python train.py --n_layer=10 --d_model=384 --n_experts=128 --experts_per_token=8 --d_expert=32 --d_shared_expert=0 --activation="swiglu" --moe_layers=[2, 3, 4, 5, 6, 7, 8, 9] --router_score="softmax" --normalize_top_k=false --routed_scale=7.71 --balance_loss=0.0144 --balance_bias=false --router_noise=0.05 --router_cosine_scale=20.0 --init_std_router=0.0163 --lr_router=0.000432 --n_head=4 --n_kv_head=1 --head_dim=96 --vocab_size=50257 --norm="rmsnorm" --norm_place="pre" --norm_eps=1e-05 --positions="rope" --rope_base=10000.0 --rope_fraction=1.0 --qk_norm=true --attn_scale=0.102 --tie_embeddings=false --parallel_block=false --init="normal" --init_std_qkv=0.0332 --init_std_o=0.0 --init_std_up=0.0332 --init_std_down=0.0 --optimizer="adamw" --lr=0.000903 --beta1=0.9 --beta2=0.99 --weight_decay=0.28 --lr_head=0.0068 --warmup_steps=232 --schedule="wsd" --decay_fraction=1.0 --decay_shape="pow" --final_lr_fraction=0.02 --batch_tokens=[32768, 65536] --seq_len=1024 --doc_mask=false --train_tokens=329400000 --steps=6766 --dataset="wikipedia_en"
Below are experts of layer 6 (counted from 0) of a mixture-of-experts language model. Rows are named router (the router's row for the expert), gate (a neuron's input weights, with its number), up (a neuron's input weights, with its number), down (a neuron's output weights, with its number) and show model dimensions 96-143. Each number is 128 + 24 x the weight over its row's rms, rounded and kept within 0 to 255.
After each expert's rows: "raises" lists some tokens whose logits its average output raises strongly, later layers aside; "mostly gets" lists some tokens that are sent to it at least half of the time. This comes from a sample of Wikipedia text that the model never trained on.

# expert 107
router [114 108 128 125 165 103 135 159 112 106 178 152 145 123 135  94 150 118 126 148 127 147 117 130  98 122 113 143 148 149 112 131 108 121 157 140 117 130  90 129 113 129 139 131 138 124 129  50]
gate0 [103 136 161 130  86 119 117  93 130 116 111 102 183 160 130 101 148 151  95 117 135 140  98 117  93 132 119 137 132 135 115 133 131 124  86 171 137 141 122 114 140  88 136  82 127 159 129 104]
up0 [127 119 129  92 131 121 157 176 110 149 157  76  77 107 133 177 133 105 145 138 113 138  92 125  93 131  78 122 125 145 148 130 101 156 146 116 115 125 128 185 166 131 103 125 122  97 119 131]
down0 [148 115  77 116 125 137 134 123 108 117 132 100 102 160 161 102 160 109  99 131 125 117  91 144 169 144 107 150 122 123 150 139 129 124 152 157  95 143 151 112 162 116 126 100 124 136 116 165]
gate1 [137 125 141 165 126 109 108 190 101 123 155 122 130 157 135 161 102 155 152 133 112 138 115 106 115 115 100 113 176 142 173 142 137 137 139 118 126 133 109 133  85 197 107 136 103 129 156 128]
up1 [119 121 120 169 128 125 127 164 123 151 134 147 124 167 138 194 143 151 137 101 136 134 105 147 131 125 104 124 181 129 123 156  88 131 158 127 148 129 103 137 142 154 119 102 133 127 159 148]
down1 [154 137 114 141 140 109 151 108 123 118 104 126 135 131 180 111 135 119 127 110 149 114 161 167 118 132  65 130 118 157 142  80  86 127 101 148 159 120 101 140 155 151 147  90 150 139  90 122]
gate2 [125 116  50 137 114 183 117 117 119 160 137 103  98 135 158 155 133 123 121 120 108 108  90 160 116 137 122 102 130 135 112 101 118 108 107 125 143 165 146 163 175  97 151 128 101 155 115 122]
up2 [138 201 129 129 128 183 117 139 137 136 107 169  90 119 152 159 126 115 177 131 121 126 105 130 143 177 128 125  91 127 143 105 116 121 133 175 127 128 167 142 144  84 184 134 144 136 114  77]
down2 [156 124 125 123  87 120 126 120 162  89 160 151 120 118 139 119 139 124 151 136 112 148 147 135 137 137 119 141 126 104 194 138 185 148 152 178 160 128 172 128 109 174 125 143  94 151 134 180]
gate3 [111 109 126 106 138 132 140 157 156 155 156 145 115 127 125 124 141 121 102  97 140 131 185 167 128 107 149  97 157 141 158 137  74 118 107 119 130 118 123 103  75 150 115 155 111 154  96 131]
up3 [126 119 123 143 119 162 107 115 114 105 132 149  94  94 139 152 104 124 140 180  93  52 113  97 131 161 125 131 105 115 100 107 127 135 116 146 152 132 116  76 136 129 139 170 211 146  98 147]
down3 [154 125 121 113 193 120 150 116 147  93 127 125 171 105 154 131 104  95 110 105 149  74 114 134 118  88 150 142 141 114 101 134 110 136 101 127  71 110 119 129 108 114  98 121 143 158 147 158]
gate4 [134 172 150  94 126 117 138 130 108 119 136 104 136 138 129  89 111 118 148 169 146 107 158 113 165 144 118 131 156 124 149 136 136 207 116 115 153 157 126 127 136 142 172 134 122 136 102 133]
up4 [128 151 136  93 138 163 153 136 115 134 124 144 140 152 117 116 157  95 139 158 115 124 135  74 127 107 137 130 113 157 142 121 124 133  88 110 146 121 174 147  92 148 152 108 106 149 153 152]
down4 [127  86  93 101 137 113 194 113  81 103 128 104 114 166  93 161 137 132 122 123  93 144 141 152 141 124 116  86 155 112 145 127 115 135 174 112 175  90 138 125 108 154 130 104 119 159 141 132]
raises: "|", "H", "===", "L", "Ch", "D"
mostly gets: "\n", "*", " ^{", " ", " (U", "i-"

# expert 123
router [144 144 130 182 158 112 130 113 138 177 153 124 112 170 186 165 170 125 114 111 106 133  79  97 160  98 163 127 134 162 132 109 185 143  82 144 124 116 143 139 114 162 142 119 101 132 135  81]
gate0 [138 147 112 111  98 114 146 136 127 152  84  96 132 143 149 150  98 144 122  82 123 110  98 114 146 145 116 139  96 144 105  93 126 102 127 128 150 148  66 157 108 131  99 120 144 126 132 128]
up0 [100 119  97 112 131 114 121 123 175 169 146 107 132 136  70  94 101 131 152 149 152 157 106  99 127  88 155 123 100 107  97 110 132 142 142 103 142 175 128 129 149 122 112 121 119 175 102 111]
down0 [106  99 119 124 126 139  96 169 112 120  86  89 139  94  86 114 202 150 145 153 169 124 106  98 151 118 116  96 166  96 108 125 154 126 170  86 167 127  99 134 106 138 115 104 118  92 103 111]
gate1 [110 124 118 147 105  79 127 103 131 123 100 121 127 113 106 151 109 141 181 119  94 115  92 159 113 179 154 122 140 137 153 119 148 121 174 155 142 112 130 126 110 129  90 136 105 106 117 117]
up1 [123 123  89 132 151  92  99 115 122 124 127 106 141 123 118 141 107 172 136 174 101 153 137 131 119 170 140 144 107  95 171 110 138 122 139 113 152 147 136 132  83 141 116 112 100 114  88 120]
down1 [128 113 133 103 146 109  90 103 188 109 162 132 127 128  89 110 149 144 148 122 159 127 121 158 104  95 141  92 101  71 127 140 109 146 116 111 150 118 116 125 144 152 102 106 138 154 116 173]
gate2 [167 149 124 110 117 111 106 106 116 116 136 132 110 148 133 114 150 125 105 134 106 137 162 118 126 151 115 125  97 116  54 126 113 145 124 136  97 130  98 158 147 157 133 100 163 119 118 161]
up2 [146  96 162 122 137 148  82  91 141 126 117 182 116 144 139 107 103 127 104 171 111  86 147 114 107  93 132 120 147 124 109  95 144 159 119  91 138 103 118 164 130 122 105 129 129 106 153 155]
down2 [ 86 161 132 145 126  99 147 102 128 136 108 122 126 151  93 116 131  98 158 165  76  95 117 151 152 131 131  83 101 115 155 128 116 124 133 134  73 116 121 127  87 115 127 125 122 107  89  77]
gate3 [ 77 117 124 169 123 175 146  85 128 137 138  98 140 156 135 163 135  95  96 111 127 127 135 147 104 115 103 112 123 135 152 144 111  85 111 112 149 107 140 127 149 103 161 182 136 148 142 136]
up3 [109  88 121 139 161 112 153 122 123  95  86 116 130 175 108 159 120 110 142 119 117 140 139 135 135 105 149  96 160 113 157 136  91 122 112 129 138 124 146 147 158 157 133 174 150 112 133  84]
down3 [110 125 138 104 154 122 112 138 113 100 161 123  94 128 179 146 109 182 161 144 146 125 146 136 152 136  90 143 120 111 114 134 123 137 131 130 126 134 144 133 136 163 131  87 140 143 137 163]
gate4 [ 73  97 147 129 134 138 175 133 121 139 146 121 119 172 142 149 131 152  89 147 144 129 132  98  98 133 111 110 135 112 104  98 155 124  85 134 106 145 102 156 142 101 117 120 117 143  68 143]
up4 [149 119 130 113 122 108 105 105 146 101  66 146 132  68 131  93 117 158 137 156 131 174 145 162 136 143 119 139 124  96 180 128 136 103 180 126 162 132 149 112 141 152 120 113 127  96 121 126]
down4 [153 152 185 124 166 139 134 130 149 117 126 115 144  51  94 148 162 117  74 154  90 108  83 128 130 133 130 131 131 117  90 103 129 115 102 138 125 116 127 151 150 126 156 145 120 157 120 140]
raises: "y,", "en,", "en.", "y.", "sk", "en's"
mostly gets: " E", " Gr", " W;", " \"L", " D;", " J"

# expert 85
router [130 115 151 100 107  86 142 123 127 149 136 105 151  99 125 121 108 142 102 146  81 113 130 118 123 133 144 117 133 154 115  83 114 176 128 161 116 136 110 137 117 116 111 135 117 120 127  95]
gate0 [158 141  96 137 118 114 157 141  88 130  89 143 195  97  98 134  88 105 165 102 147 107 158 151  99 134 102  89 120 136 116 117 140 126 126 128 155 106 144 174 158 134 129  80 107 172 130 139]
up0 [128 159 102 148 130  92 130 127 147 124 175 107 163 120 119  99 158 102 141 119 112 135 152  94 100 109 143 110 132 138 104 168 127 139 103  78  98  98 192 173 152 114 140  85 145 152 130 157]
down0 [117 125 121 109 131 137 115 101 123  72 118 146 198 115 125 157 143 147 140 123 130 160 145  90 141 139 110 144 129 104 138 144 129 101 131 104  97 157 118 104 114 160  94  89 113 133 185 124]
gate1 [159  81  76 140 141 112 117 119 155 145 160 128 130 133 112 136 131 145 168  99 101 131 109 108  78 106 105 137 123  90 122 104 112 156  97 138 111 170  84 120 147 118 158 163  90 108 116 130]
up1 [114 157 184 111 113 133 174 153  79  86 121 107 141  98 160 129 114  97  82 145 164 113 133 111 160 189 155 122 136 175 146 127 117 102 138 121 143  97 126 149 148 114 122 140 181 125 123 133]
down1 [132 121  87 117 132 133  73 131 185 103 156 148 149  87 105 161 130 117 124 117 162 121 136 110 145 125 127 130 108 114 109 136 148 165 145 111 128 134 142 120 163 145 127 147 132 127 112 146]
gate2 [182 124 164  92 124 150 135  78 163 105 169 148 155 128 120  59 152 113  98 133  88 142 149 143  93 123 118 127 127 100 114 135 126 135 125 132 158 146 111 149 143 136 140 137 109 100 141 168]
up2 [136 123 115 140 134 136 130 115  95 122 130 139 146 145  73 118 104 137 155 109 132 140 163 159 105  97 101 124 169  87 115 140 127 146 104 165 138 104 155 105 175 181 167 101 110 155 127 130]
down2 [121 141 129 122 157 167 113 124 130 109 148 144 143  99 109 137 141 173 164 115  78 145 153 102 135 104  86 151 136  92  95 151 117  99 150 150 168 128  72 134 119 177  96 148 124 111 147 212]
gate3 [111 128 132 107  91  69 153 123 107 156 107 149 137 119 111 140  98  84 124 150 136  93 122 150 164 129 135 131 183 162 136 157 140 135 156 114  99 115 175 140 144 131 103 109  90 116 156 172]
up3 [146 117 129 145 142 168 145 139 169 128 144 131 170 145 107 132 136 149 144 128 140 158  93  86 117 165 131 155 139 138  97 147 122 140 153  96 117 119 106 176 134 105 148 156 169 119 158 134]
down3 [142  76 114 118  46  85 114 114 156 122 145 142 165 159 113 124 135 162  95 156 121 133 107 136 108 125 159 126 113 133 106 160 122 154  98 129 110 104 120 116 119  93 151 136 143 100 207 125]
gate4 [108 146 150 134 111 119 128 167 160 144 152 122 110 128 134 138 136 126 137 148 127 122 141 130 148 108 116 104 149 128 115 139 127 122 128 117 144 128 167  86 113 130 156  67 148 175 120 132]
up4 [183 144 105 104 131 122 145 142 103 140  95 133 121 130 154  99 136 132 121 136 143 157 135  77 139 185 117 126 120 110 125 164 164 146 146 109 107 130 136 158 116 114  84 132 115 130 123 113]
down4 [103 151  95 147 135 132 118 121 149 121 157  88 127 150 175 115 116 147 122 138 157 126 168 154 122 125 128 138 111 147 116 114 153 149 150 149 111 135 165 125 192 109 161  92 105  99 114 104]
raises: "\n", "at", "et"
mostly gets: "-f", "-H", "-t", "-h", "-d", "-st"

# expert 47
router [ 79 134 129  58 172  98 105 102  99  80 192 138 166  98 119 143 141  97  89 107 119 151 155  89 121 150 145  88 171 141 117  96 138 135 115 101 127 102 132 119 103 138 178 104 145 145  69 143]
gate0 [102 106 144 124 114 137 121 118 122 165 128 129 107 114  50 115 103 121 125 141 116 136 150 116  96 122 123  82 107 138 100 151 124 161 138 154 115 143 147 179 117 122 127 150  98 140  98 153]
up0 [145 147 130 119 154 145 138  77 131 131 123 100 115 115 120 139 167 106 140  88 138 123  95 136 114 114 123 151 163 110 110 162 118 156 120 133 136 134 122 105 116 156 112 116 149 115 132 146]
down0 [137 103 171 102 122 103 139 122  97 162 157 172 141 129 138 148 120 148 143 113 114 104 148 135 134 116 155  92 125 124 102 193 108 156 143 119 150 134 118 157 130 125 126 194  98 133 147 148]
gate1 [ 98 119 130 117 132 131 117  97 152 117 108 131 101 142 116 111  94 103 160 142 117 117 162 130 188 129 152 158 118 174  99 161 139 103 121  85 133 106 138  97 154 113 131  96 115  79 118 139]
up1 [148  83 144 124 125 112 110 147 153 137 142 165  99 128  70 105 116 124 167 147 126 115 127 149  95 150 128 155 121 109 143 159 130 142 124 117  90 101 124 151 114 159  92 169 136 129 166 143]
down1 [120 140 114 109 146 127 128 150 160 131 110 104 119 198 114 137 111 121 139 161 126 147 130 104 108 120 108 119 148 126 125 144 168 153  95 126  92  88 141 112 117 146 151 133 157 130 143 110]
gate2 [130 153 114  98 120 110 133  92 158 149 141 110 116 172 123  88 123 138 117 169 161 121 131 125 116 115 152 142 149 119 128 140 145 158  70 121  80 158 114 129 110  97  89 183 133 164 117 129]
up2 [143 183 140  75 154 135  86 103 140 138 168 135 123 143 123  76 135 164  74 184 112 134 160 139 130 111 147 194 178 100 135  84 169 153  66 121 123 146 129 132 119 127 123 164 129 153 138 167]
down2 [149 116 135  85 155 117 100 105 150 116 116 107  81 130 110 147  97 123 134 132 137 137 140 158 151 146  98 109 136 116 146 115 124 155 111 136 128 155 132 138  90 119 133 116 122 124 123 119]
gate3 [ 96 163 142 107 118 106 122 146 130 110 150  81 110 111 145 124 125 105 139 109 106 124 110  68 112 144 148 115 145 125 108  77 151 144 104 154 136 150 136  88 118 161 143 121 151 138 116 140]
up3 [120 153 129 129  87 143 135 160 118 144 165 134 133 118 123 172 117 151 107 169  98  92  98 143 131 101  99 168 103 116 130 106 180  93 122 139 167 146 128 111 107 187 112  92  77 126 144 128]
down3 [120 122 122 148 110 133 150 141 109 122 137 133 125 130 135 107 158 117 108 156 116 114 131 118 136 108 133 124 131 112 145 127 146 147 133 115  97 115 143 128 149 139  82 148 112 113 132  68]
gate4 [116 149 128 119  96 126  56 149 148 127 146  97 185  92 133 133 109 138 136 127 106  67 153 140 177 183 136 146 150 108 147 148 179 110 118 160 103 140 100 129 146 155  88 112 150 135  97 136]
up4 [158 135 111  52  97 134 109 110 128 136 142 125 151  91 123 106 105  98 124 120 114 130 147  81 174 165 149 147 165 141 143 161 157  85 115  81 134 108 136 117 117 101 115 118 139 159 104 187]
down4 [127 137 138 131 142 127 143 172 132 165 196 133 108  95 140 121 113 149 137 123 112 172 167 115  98 166 138 120 157  86 140 119 159 149 143 125 130 156 136 126 167 134 123 132 121 110 111 165]
raises: "line", "ent", "al"
mostly gets: "==M", "==S", "==C", " List", " idea", "===B"

# expert 121
router [ 95 132 106 138 198  89 150 139 156 133 108 137 147 107 116  87 137 143 177 128 144 120 111 135 124  83 124 146 161 111 104 115 167  71 168 125 175 121 147 110 105 145 120  92 114 163 131 100]
gate0 [151 146 110 136 128 103 132 126 154  97 110 127  78 153 130 149  95 126 114 120 166  84 102  97  96 147 109 131 116 132 115 100 108 143 121 135  78 138 124 120 154 138 176 164 128 117 154 102]
up0 [185 172  82 111 157 102 150 126 182 115 109 147 116 140 130 112 122 113  69 130 172 131 121 130 132 112  94 114 131 103 161 125 128 135 140 132 175 132 129  84 116 136 130 148 108 131 149 142]
down0 [153 109 135 119  90 153 126 157 130 114 154 140  87 151 120 133 153 106  64 149 143 107 128 161 121 113 118  99 116 127 115 116 145 105 163 117 146 135 129 107 143 162 128 153 165 127 151 132]
gate1 [130 144 117 117 122  86 155 177 138 113 109 127 126 126 118 107 101  80 154 104 122 160 144 104 127 130 149 146 113 149  98 147 130  72 132 131 136 132 102 125 134 115 145 177 170  99  93 153]
up1 [ 88 128 124 131 117 134 132 121 178 160  81 154 109 132 117 106 145 147 139 149 102 105 134 113 109 148 140 105 129 159 142 103 146 138  93 137 118 110 153 148 145 148 108 105 104 134 141 150]
down1 [150 162 120 139 134 155 160 150 140  87  81 135 130 107 151 100 107 105 112 121  96 138 130 129  92 146 110 129 121  99 155 162 104 133  75 128 164 125  93 135 139 154 172 111 135 113  78 127]
gate2 [172 113 116 171 113 125 134 100 108 139  90 165 115 180 143 151 119  99 154 109 137 145  91  67 145  81 112 131 112 176 133 127 116 159 152 113 101  98 140 173 132 134 194 148 128  99 125 162]
up2 [104 118 143 137 129 116 113 189 116 133 147 149 166 117 120 154  98 160 125 159 158 111 167 141 137 184 147  97 142 100 137 157  93 110 133 144 127 140 119 107 112 136  77  82 106 145 160 136]
down2 [133 143 131  81 149 128 118 120 162 146 151 132 150 146 124 139  99 109 143 139 114 124 169 109 164 117 123 102 134 103 167 151 136 155 140  97 124 115  97 163 118 119  87 134 119 176 146  92]
gate3 [ 79 130 155 126 128 124 126 128 111  99 136 151 141 111 135 119 108  97 128 148 157 161 176 122 140 143  86 128 115 123 145 170 130 106 122 111 135 122 160 104 124 177 155 193 108 138 121 117]
up3 [160  63 108 107 135 142  98 171  67 181 119 131  93 174 119 142 128 128 129 131 100 155 114 124 128 105 121 139 151 103 144 113 150 112  90 127 108 159  96 161 133  99  65 108  98 133 100 114]
down3 [149 116 139 168  54 132 148 133 107 105 117 115 144 129 159 125 133 109 129 177 109 128 121 103 178 140 128 134 106 166 117 120 133 114  87 121 152 123 139 160 123 128 148 120 119 108 128  43]
gate4 [128 123 122 132 154 128 154 170 141 118 152 138 141 102 137 138  92  87 141 154 116 147 125 123 147 120 137 125 118  89 121 124 122 115 121  94 116 128  88 106  94  99  58 120 118 205 114  67]
up4 [165  99  69 170 112 136 127 128  92 129 117 132 114 116 135 124 137 141  82  97 100 125  92 106 120 137 149 117 142 115 159 134 121 142 123 146 125 164 155 101 143 119 146  92 128 111  98 144]
down4 [135 123 154 170  68 107 111 111 149 120 122 126 125 132 160 141 131 107 100 124 123 142 138 138 100 100 111 187 125 108 114 122 168 139 161 118 104 115 116 112 151 116 160  86  50 107 128 133]
raises: " ", " Majority", " Swing", " Men", " No.", "):"
mostly gets: " Total:", " qu", " A;", " zone:", " Arthropoda", " Elevation:"

# expert 101
router [174 144 137 151 162 163 116  90 151 135 132 130 119 168 147 158 117 126 123 127 123 171 131 119  99 138 126  64 148 125  83 125  69 105 141 132 156 165 150 164 118 118 128 148 169 123 105 127]
gate0 [154 137 118  89 107 133 146 112  84 118 125  82 153  97 129 111 144 170 142  74 130 101 113 116  71 127 130  98 145  68 100 161 116 109  69 106 139 117 115 154 126 137 171 125 119 151 127 131]
up0 [109 111 120 121 138 119 124 125 174 100 135 140 127 127 105 159 142 122 133 137 163 129 137 134 156 116 129 135 125 161 103 148 141 126 163 155 107 161 114 144 136 133  73 141 141 109 139 126]
down0 [126  92 130 144 145 115 138 149 135 116 107  91 122  91 104 117 142  86  93 143 169 148 114 164  99 158 133 127 144 116 112 222 126 106  97  65 110 141  94 121 138 140 145 143 126 134 164 158]
gate1 [ 93 109 133 132 114 125 136 144 138 139 172 136 161 159 144 163 121 122 115 126 130 105 169 106 145 115 143 135 121 124 130  93 125  98  96 135 133 128  97 109 105 162 116 131 127 105 133 120]
up1 [146  94 152 142 118 150 170 114 164 138 130 150 123  80 137 135 113  70  91 140 124 103 115 130 126 116 124 128  69 120 133 124 128 144 133 130 127 158  72 146  75 131  92 140 125 121  80 149]
down1 [134 143 158 160 141  71 164 118 133 100 133 127 111 147 122 125 156 127 154 126 142 132  95 105 123 168  73 110  72 130 143 167  85 122 119  95 125 111 105 127 121 129 141 119 117 125 106 152]
gate2 [134 142 112 150 124 168 132 118 144 113 130  90 138  79 126  90 166 118 189 107 147 110 132 129 112 144 147 135 121  98 131 133 135 130 128 133 145 138 124 138 118 152 123 150 128 135 116 129]
up2 [105 118 122 102 128  93 117 156 107 131 119 141 131 125  88 149 120 172  78 140 166 132 116 144 135 144  99 162  91 166 124 114 165 149 138 145 129 100 124 120 126 125 144 110 115  96 153 140]
down2 [ 79 112 137 101 145 155 133 137 189 156 163 128  85  86  72 142 130 109 130 104 115  84 127  88 107 151 147 143 125 145 137 144 135  97 169  46 138  99 120 121 154 108 132 101 128 158 118 159]
gate3 [107 168 121 153  76 113 117 116 162  89  90 145 120 139 165 127  96 130 149 131 152 114 123 174 139 118 121  93  67 154 122 129 126 111  82 104 135 125 106 132  95 132 152 157 122 169 110 149]
up3 [138 136 144 154  92 181 106 164 106 126 131 133 115 107 101 138 105 144 164 153  94 143 137 167 175 124 132  95 107 127 182 156 169 113 106 156 138 156 142 139 123 156 151 128  97 131 160 136]
down3 [139 177 158 159  81 116 150 140 149  87 112 129 140 132 158 110 141 153 136 149 133 138 132 158 170 112 150 138 127 131 132 131 142 135  99  84 138 129 153 137 103  79 138 131 110  88 151  87]
gate4 [ 91 178 151 114 110  93 166 112 127  95 105 136 110  95 153 143 102 131 138 139 115 130 142  57 148 145 129 176 132 126 107 111 124 123  99 113  83 131 141 152 131 117 154 132 111 123 116 132]
up4 [126 153 113 140 155 134 146 132 127 154 127 132 116 191  86 152 152 147 141 119 108 135 156 112  81 121 124 109 140 151 127 132 109 112  92 102 130 128 140 136 143 179  92 128 107 157 158 106]
down4 [ 91 119 114 117 101 130 127 135  96 178 148 120  81 176 119 149 140 102 136 123 104 133 125 111  89 117 103 134 170 140 154 132  95 103 126 151 135 149 128 116 116 149 134 135 134 196 100 131]
raises: "===", "===C", " ===", "===B", "==", "===L"
mostly gets: " According", "According", "\n\n", "\n", "===M", " ^{"

# expert 21
router [125 134 123 157 147 182 116  91 134  95 130 133 105 107  91 125  98 130 150 137 124 160 126 128 104 128 116  99 125 128 130 105 113 116 152 122 173 141 137 121  92 114 114 101 123 151 117 127]
gate0 [109 112 152 127  95 102 138 134 138 108  77 135 169 100 148 128 178 176 143 156 110  87 168 153 131 124 132 122 135  86 119  86 124 140 134 141 164 104 139 136 127 104 158 138 139 108 133 127]
up0 [165 139 113 149 164 126 122 131  89 131 118 114  90 163  92 139 136 125 120 149 165 146 127 138 112 120  89 170 131 134 137 137 142 127 145 127 135 148 116  99 108 151 112 111 122 126 172 107]
down0 [111 125 131 107  89 117  85 128 137 183 122  98 129 153 136  96 129 128 144 127  91  94  61 103  94 109 125 135 157 178 109  79 121 122 109  82 169 121 128 170 145  87 133 157  90 155 145 101]
gate1 [101 117 158 194  86 123 156 170 157 148 122 111 117  89 154 132 135 157 133  99 146 120 127 114 119  75 143 190 106 142  96 119  97 107  91 121 119 125 120  95 160 142 131  81 155 150 112 111]
up1 [121 178 128 131 115 151 153 127  97  73 169 135 118 145 104 123  86 150 151 113 117 122 124 107 134 157 133 117 175 115 170 171 157 134 160 158  90 101 163 146 117 161 129 131 138 120 131 131]
down1 [114 149  86 136 147 141 104 100 122 128 100 114 118  97 141 159 122 171 161  97 130 143 212 128 109 139 135 136 134 162 116 141 135 110 140 132 167 119 159 123 116 128 123 128 162 128 149 138]
gate2 [174 144 126 106 133  61 106 100 130 126 125  94 126 132 103 145 133 141 112 115 133 120 117 101 165 141 116 125 168 164 182 123 116 133 126 122  94 154 138 115 109 104 155 103 130 138 112 113]
up2 [124 117 120 136 106  92  97 107 119 143 137 126 114 156 106 132 106 118 124  79  91 119 153 110 133 144 139 131 120 141 142 134 156 161  77 172 141 135 128 106 132 149 139 133 154 143 128 116]
down2 [139 130 144 140 123 125 136 156 102  61 143 152 145  72 161 167 150  95 118 150 136 149 123 129 141 122 122 133  80 117 100 128 131 122  96 117 138 101 144 143 160 114 116 144 110 142 129 106]
gate3 [126 124  79 164 135  93 126 167 140 132 173 129 108 158 135 141  83 138 144 111 189 129 149 108 150  92 135 147  90 150 137  92 165 118 124 163 106 163 163 144 133 133 135  91 145 149 123 140]
up3 [132 130 122 147 125 147  88 146 121 122 165 178 124 158 116 148  92 111 126 125 124 119 146 113 160 119  78 168 104 134 156  90 174  98 101 141 127 121 135 146 104 147 156 131 139 149 111 124]
down3 [131 144 155 127 132  78 156 105 125  81 152 177 123 179 114 131 163  74 111 120 181 136 175 119 159 153 137 146 144 140 145 138 129 133 105 155 101 130 153 109 105 134 109 139 133 121 188 145]
gate4 [110 175 124 128 135  92 108 163 153 139 108  85 119 156 155 145 138 135 131 113 119  80 158 171 100 147 113 131 123 127 201 132 106 131 139 124 143 131 176 113 136 166 149 138 146 114 116 138]
up4 [150 160 121 166 122 137 140 162  96 144 151 136 130  96 133 110 123 138 152 117 156 133 156 113 141 104 155 139 125  99  93 143 151  93 105 125  94 107 102  98 150 111  81 135 142 149 140 140]
down4 [139  99 130 153 101  95 131 155 143 142 140 113 116 127 147 127 126 132 138 153 122 189 111 114 115 165 149 131 118 134 129 138 168 106  91 110 133 118  84 130 142 129 151 120 130 136 116  58]
raises: "ates", "ations", "ative", "ate.", "ate,", "ate"
mostly gets: " Candidate", " way", " producer", "ep", " cl", "com"

# expert 71
router [162 137 137 123  99 180 133 112 137 152 106 113 139 125 142 124 161  95 113 164  94 157 113 163 129 177 137 102  91 146 134 143  83 134 138 120 138 121 142 137 129 125  99 116 120 134 123 131]
gate0 [112 145 119 128 126 111 117 146 146 133  81 160 109 162 111 132 119 147 134 145 117 115 114 129 139 136 121 120 128  84 165  92 198  92 153 126 176 156 154 101 139 140 105 115  88 132 146 163]
up0 [120 188 131  91  97 124  62 116 146 147 109 114  90 169 140 106 140 186  89 123 121 144 109 140  83 121 142  84 153 110 136 113 125 137 177 107 136 150 126 181 157 139 116 138  63 105 113 167]
down0 [114 147 141 161 145 126 157 139 105  77  95 110 121  90 121 124 143 146 170 146 137 130  98 119 135 120 128 105 157 142  99 103 145 152 147 114 122 125 114 173 127 137  89 113 135 146 158  98]
gate1 [ 86 149 122 117 108 123 135 114 116 138 129 155  90 104 157 161 123 121  91 119 122 147 128 133 164 105 146 136 125 123 121 143 110 150 131 130 109 147 162 133 136 156 142 144 151 148  91 125]
up1 [128 177 102 104 131 143 106 129 123  87  92 114 111 136 122 164 131 106 139 118 125 137 114 162 164 117 137 123 133  86 133 148  71 143 151 120  95 138 151 147 149 144 154 109 176 144  57 157]
down1 [133 129 141 128 124 146  53  99 137 111 129 115  92 110 129 169 113 115 147 124 121 103 139 149 123 150 140  89 126 125 143 157  97 159 143 161 142 105 143 112  94 187 125 141 107 156 130 166]
gate2 [135 141 102 108 143 139 130 152 109 133 180 170 137 139 160 136 141 158 117 124 150 125 104 141 165 156 161 163  91 130 154 105  85 102 138 130 111 123 170 129 124 172 151  72 107 137  99  95]
up2 [129 158 131 125 152 165 129 125 152 159 140 171 135 135 133 118 137 127 107 157 141 133  86 119 160 141 138 125 121 163 151 103 125 141 154 122 136  88 152 133 157 140 108 120  89 118 139 129]
down2 [139 114 119 139 115 113 117 108  86 185 101 138 131 153 112 130 188 108 212  78 125 116 107 138 128 120 133 147 133 137 119 104 147 113 149 166 145 116 120 124 125 162 134 167 149 110 114 116]
gate3 [117 160 118 130 122 180 125 159 132  74 149 160 101 143 152 119 113  94 120 137 117 145 131 152 150 121  76 151 146 104 106  82 128  99 143 134 153 157 122 175 155 121 135 131  96 115 111 120]
up3 [ 81 125 128 123 138 114 143 138 122 167 100 135 156 164  84 150 129 120 140 109 131 132 134 100 109 124 107 143 128 130 150 119 144 171 114 117 105 116 171 132 123 112 106 197 152 126 136 126]
down3 [ 82 151  93 122 114 102 156 134 117 146 126 121 114 185 161 130 139 153 107 152 114 132 108 144 121  90 144 158 166 130 125 118 133 110 129 109 163 153 113 117 144 170 145 125 158 126 101 119]
gate4 [158 140 119  94 112 140 120 121 166 127 112 130 124 108 174 128 158 120 140 113 146 133 151 170 112 146 146 141 168 105 119 150 121 115 138 122 135 135 147 162 143 119 100 113 121 109 122 101]
up4 [159 168 145 129 143 141 137 138 140 134 147 124 134 103 126 179 136 161 164 109 147 149  76 122 149 108 106 184 127 110 117 202 105 111 161 117 111 103 122 121 143 125  95 138 127 120 117 132]
down4 [115 103 142 140 127 154 138 116 161 120 131 113 176 117 110 144 146 142 122 128 114 108  94 119 152 149  87 140 103 123 161 156 160 135 142 120 156  83 135 111 126  97 133 114 154 144 167 145]
raises: " it", " this", " them", " out"
mostly gets: " wrote", " married", " find", " worked", " make", " provide"